config = dict(
    n_layer=9,
    d_model=384,
    n_experts=80,
    experts_per_token=6,
    d_expert=48,
    d_shared_expert=128,
    activation='swiglu',
    moe_layers=[0, 1, 2, 3, 4, 5, 6, 7, 8],
    router_score='softmax',
    normalize_top_k=False,
    routed_scale=3.65,
    balance_loss=0.00382,
    balance_bias=False,
    init_std_router=0.0173,
    lr_router=0.000794,
    n_head=12,
    n_kv_head=3,
    head_dim=32,
    vocab_size=32000,
    norm='rmsnorm',
    norm_place='pre',
    norm_eps=1e-05,
    positions='rope',
    rope_base=10000.0,
    rope_fraction=1.0,
    qk_norm=False,
    attn_scale=0.177,
    tie_embeddings=False,
    parallel_block=False,
    init='uniform',
    init_std_qkv=0.0241,
    init_std_o=0.0241,
    init_std_up=0.0241,
    init_std_down=0.0121,
    optimizer='soap_variant',
    lr=0.00252,
    beta1=0.95,
    beta2=0.95,
    weight_decay=0.038,
    lr_head=0.00414,
    grad_clip=1.0,
    warmup_steps=200,
    schedule='wsd',
    decay_fraction=0.483,
    decay_shape='linear',
    final_lr_fraction=0.1,
    batch_tokens=32768,
    seq_len=256,
    doc_mask=True,
    train_tokens=283300000,
    steps=8646,
    dataset='wikipedia_en',
)
Below are experts of layer 4 (counted from 0) of a mixture-of-experts language model. Rows are named gate (a neuron's input weights, with its number), up (a neuron's input weights, with its number), down (a neuron's output weights, with its number) and show model dimensions 96-143. Each number is 200 + 30 x the weight over its row's rms, rounded and kept within 0 to 999.
Before each expert's rows: "gets" lists some tokens that make up at least twice as much of what it gets as of all text. This comes from a sample of Wikipedia text that the model never trained on. Tokens count by the router's weight.

# expert 60
gets: "-", " the", "|", " The", "The", "="
gate0,191,148,157,238,226,275,233,253,172,179,161,152,172,164,209,219,224,206,220,210,223,232,185,208,230,189,204,233,215,197,248,217,154,185,184,214,131,166,237,128,249,179,227,177,247,207,195,161
up0,210,181,189,191,188,174,173,174,197,163,180,238,208,185,225,242,192,206,216,248,194,178,179,169,171,179,214,247,210,190,158,194,138,154,157,245,221,154,222,250,162,195,170,199,193,200,203,193
down0,180,187,210,218,153,186,164,226,256,179,181,210,152,246,171,217,187,194,243,224,187,208,179,209,216,228,225,181,112,251,177,162,161,191,197,151,194,173,200,256,187,236,269,163,189,203,174,195

# expert 65
gets: " as", " with", "ing", " to", " be", " is"
gate0,191,210,216,247,197,261,213,175,205,221,227,180,183,185,139,246,189,210,163,244,186,220,181,149,191,201,173,213,210,222,219,192,134,173,245,204,161,240,218,168,203,180,177,199,220,162,188,123
up0,231,212,201,216,213,190,205,184,122,163,205,222,226,201,191,231,219,191,219,194,204,187,227,208,146,219,214,201,167,173,205,197,178,204,154,254,210,178,212,253,211,135,149,187,188,215,201,206
down0,201,214,206,220,196,216,203,188,182,209,141,238,179,188,208,218,205,234,183,211,167,177,201,254,180,238,158,204,200,198,157,221,234,235,155,209,167,212,180,168,151,224,209,169,204,167,210,177

# expert 2
gets: " and", " to", " that", " which", " for", " with"
gate0,175,167,230,200,194,223,203,232,236,219,228,218,205,194,170,215,205,180,178,218,227,236,199,219,202,186,191,185,196,249,234,211,120,207,209,183,149,237,230,160,200,178,217,197,287,231,231,189
up0,224,199,143,204,173,199,221,205,179,172,208,226,213,186,179,228,203,275,158,226,224,125,223,179,217,226,181,209,168,200,157,183,183,200,181,235,195,145,218,227,221,174,135,209,216,204,147,160
down0,227,190,197,186,178,170,209,204,217,222,172,214,219,229,175,248,218,204,211,206,155,175,122,170,184,240,178,247,238,199,161,176,209,196,224,191,171,235,234,172,168,250,159,169,214,230,187,177

# expert 46
gets: " to", " in", " for", " on", " from", " at"
gate2,163,204,211,198,227,186,163,195,225,181,182,244,205,226,158,201,164,209,176,170,171,187,196,192,188,211,214,183,153,200,141,238,242,229,228,214,181,219,199,209,226,169,228,149,221,207,220,176
up2,196,250,202,209,197,234,172,231,225,134,205,173,197,208,205,231,212,213,209,260,181,123,198,162,179,228,205,194,193,206,231,238,167,231,223,213,202,206,234,221,164,203,234,183,210,204,180,173
down2,204,178,242,169,235,200,174,214,244,180,158,228,162,241,194,238,213,244,198,208,253,196,236,194,227,247,149,181,219,181,183,200,195,173,176,200,163,253,215,220,148,174,207,171,204,207,244,252

# expert 27
gets: " 1", " 3", " 2", " 5", " 4", " 6"
gate0,204,177,201,272,222,213,212,225,168,219,221,185,229,179,176,154,179,263,176,229,220,267,235,183,277,178,213,181,213,246,197,204,136,204,183,200,110,194,208,206,140,203,202,187,194,192,158,170
up0,214,149,203,254,202,156,185,206,173,228,220,217,181,195,289,200,207,224,157,172,222,221,159,194,214,250,198,249,169,206,142,205,174,229,152,223,216,222,214,208,255,135,114,196,168,196,168,215
down0,187,212,194,197,181,176,262,213,167,180,279,190,224,201,183,200,172,256,194,238,157,168,244,208,166,211,183,168,198,233,158,166,212,172,217,188,207,210,188,210,216,213,241,166,238,203,165,205

# expert 62
gets: " in", " of", ",", " for", " to", " In"
gate0,187,170,206,196,213,267,159,141,172,208,210,224,234,154,194,197,187,248,192,248,198,190,225,185,214,204,213,218,220,249,203,191,149,190,165,178,190,177,177,187,244,193,235,151,195,179,242,250
up0,218,168,246,227,197,215,218,287,190,200,207,219,186,216,198,227,203,284,250,188,197,201,155,123,178,214,201,236,213,172,183,221,218,162,145,232,213,198,220,192,240,137,171,223,177,200,185,193
down0,176,220,228,200,202,167,177,218,248,224,200,138,181,163,175,215,235,234,228,197,201,165,187,221,184,193,171,205,216,202,184,216,172,240,175,230,206,218,196,191,178,248,196,149,169,214,205,202

# expert 79
gets: " and", " as", " but", " or", ".", " which"
gate0,184,228,220,205,173,237,221,218,242,198,203,145,171,190,164,184,188,253,151,221,193,228,220,189,201,218,182,199,246,244,181,196,211,240,236,207,199,243,185,157,219,183,243,167,203,198,153,121
up0,204,208,200,206,240,208,183,165,178,192,245,203,241,229,181,188,202,196,164,214,165,135,216,160,225,169,244,222,193,264,151,213,134,210,174,212,199,195,229,194,244,156,143,194,242,211,188,178
down0,200,177,160,138,194,175,201,243,218,196,219,239,208,192,190,204,203,212,187,273,213,202,200,172,171,214,218,201,241,228,143,155,230,210,172,204,208,170,224,217,210,197,241,191,165,212,227,220

# expert 32
gets: "|", "-", " of", " |", ":", "="
gate0,224,158,241,237,203,225,158,175,251,246,231,182,206,144,144,186,210,222,132,246,203,166,224,179,249,212,193,238,231,181,181,166,217,184,155,206,202,236,172,203,247,216,236,182,237,203,185,162
up0,196,224,228,213,192,218,179,213,139,207,247,251,128,194,141,177,204,234,271,180,179,196,197,194,183,196,197,212,194,167,144,201,160,230,189,194,266,197,223,203,199,180,155,180,211,184,199,218
down0,181,204,190,174,221,222,188,195,206,128,221,185,123,229,153,217,268,192,217,228,201,185,148,176,171,170,250,164,239,214,159,196,148,207,168,205,197,240,209,186,221,249,217,165,195,211,159,189

# expert 33
gets: " to", " of", " the", " from", " by", " in"
gate1,200,145,173,161,267,188,199,179,173,185,206,173,195,182,190,204,230,214,210,153,225,230,207,221,196,173,128,233,214,145,190,161,174,180,216,195,122,180,249,214,187,206,160,250,197,203,195,255
up1,230,171,187,234,272,237,239,223,208,195,194,192,219,205,196,166,211,246,171,221,231,254,204,232,169,162,208,221,174,218,188,159,175,214,202,171,202,153,148,209,247,172,242,220,203,205,167,240
down1,201,191,196,207,156,190,224,209,191,206,200,158,220,189,193,218,214,191,200,155,187,105,224,177,241,199,254,181,232,181,196,213,212,194,246,216,191,190,210,163,166,242,119,183,216,216,158,242

# expert 72
gets: " |", " 0", " ", " 2", " 1", " 3"
gate0,246,251,173,270,202,272,207,179,228,202,198,172,226,154,209,180,165,218,172,254,198,222,221,226,220,189,167,203,222,232,202,220,223,171,221,277,147,218,249,215,190,199,216,137,212,173,172,207
up0,204,154,161,235,205,185,261,224,214,219,220,213,200,205,180,183,181,202,197,208,210,153,174,183,192,146,193,255,175,235,207,223,165,183,220,234,236,189,177,214,213,149,113,177,176,142,186,236
down0,196,213,198,175,209,179,176,217,215,229,212,153,249,155,149,191,201,203,224,257,174,211,168,191,162,219,188,202,214,200,210,219,205,170,248,175,209,144,216,189,189,208,250,142,172,223,157,187

# expert 55
gets: "s", " had", " have", " has", "ing", "ed"
gate1,142,232,179,237,162,115,163,197,158,218,196,241,188,188,188,230,161,188,187,158,170,192,250,178,156,191,202,188,168,160,150,188,165,220,174,201,183,172,237,174,155,180,181,173,190,254,154,204
up1,174,165,218,200,179,223,194,151,224,223,168,183,207,220,210,179,133,198,184,199,189,177,203,193,236,203,162,201,170,199,189,168,164,188,194,179,204,170,191,188,219,217,128,210,199,212,174,209
down1,225,147,199,238,182,143,194,190,192,218,224,175,208,182,162,234,183,177,237,175,206,230,207,182,196,247,281,189,257,186,190,236,240,210,193,202,218,168,187,168,183,219,212,192,192,198,221,182

# expert 13
gets: " in", " at", " of", " by", " to", " from"
gate2,191,230,199,229,193,137,185,210,165,259,200,210,201,195,181,242,187,216,193,141,234,218,186,220,204,210,157,177,205,200,162,195,230,183,235,229,205,221,248,244,192,165,201,140,203,115,178,171
up2,237,157,215,188,229,219,220,169,215,148,223,208,198,126,140,225,151,210,227,212,199,141,173,189,166,262,241,154,224,205,172,217,186,200,214,212,204,205,223,234,225,230,221,182,200,184,176,195
down2,217,207,221,167,221,178,212,204,189,199,192,211,185,206,223,213,177,168,220,205,213,242,201,199,213,219,195,222,200,211,143,209,156,212,163,245,140,220,213,218,198,166,202,167,225,190,220,196

# expert 70
gets: " 2", " 1", " 3", " 5", " 4", " two"
gate0,190,179,189,284,162,242,218,270,164,227,194,177,156,176,222,200,224,207,200,223,223,232,208,212,277,214,142,179,197,207,193,196,134,219,188,235,150,227,195,200,149,143,203,205,241,166,201,181
up0,187,205,183,194,196,220,261,188,160,210,224,235,177,217,181,204,180,189,172,204,226,179,191,233,142,251,192,219,146,187,184,192,167,208,166,245,239,182,229,193,237,160,144,160,242,152,202,164
down0,205,210,203,208,170,187,197,242,229,220,234,144,191,189,217,229,227,189,217,186,166,174,199,203,164,243,165,185,187,279,172,170,174,180,268,234,221,223,208,264,215,207,236,162,247,209,129,162

# expert 77
gets: ",", " in", " of", " as", " on", " with"
gate1,198,256,161,185,180,168,199,197,184,182,242,176,194,261,160,213,192,183,222,181,113,196,220,181,232,177,229,169,129,130,231,199,168,179,132,198,151,248,180,177,213,234,221,156,193,187,215,197
up1,248,185,230,225,171,173,209,137,177,157,219,202,230,242,207,223,191,213,172,196,195,224,204,193,204,178,181,212,193,205,131,240,170,240,223,176,242,236,171,150,197,216,179,201,155,247,130,204
down1,210,189,222,208,171,208,189,224,245,228,194,249,190,238,125,198,176,184,276,188,185,208,179,227,194,220,227,208,213,198,191,142,207,182,170,197,177,234,156,177,179,263,206,191,218,214,185,201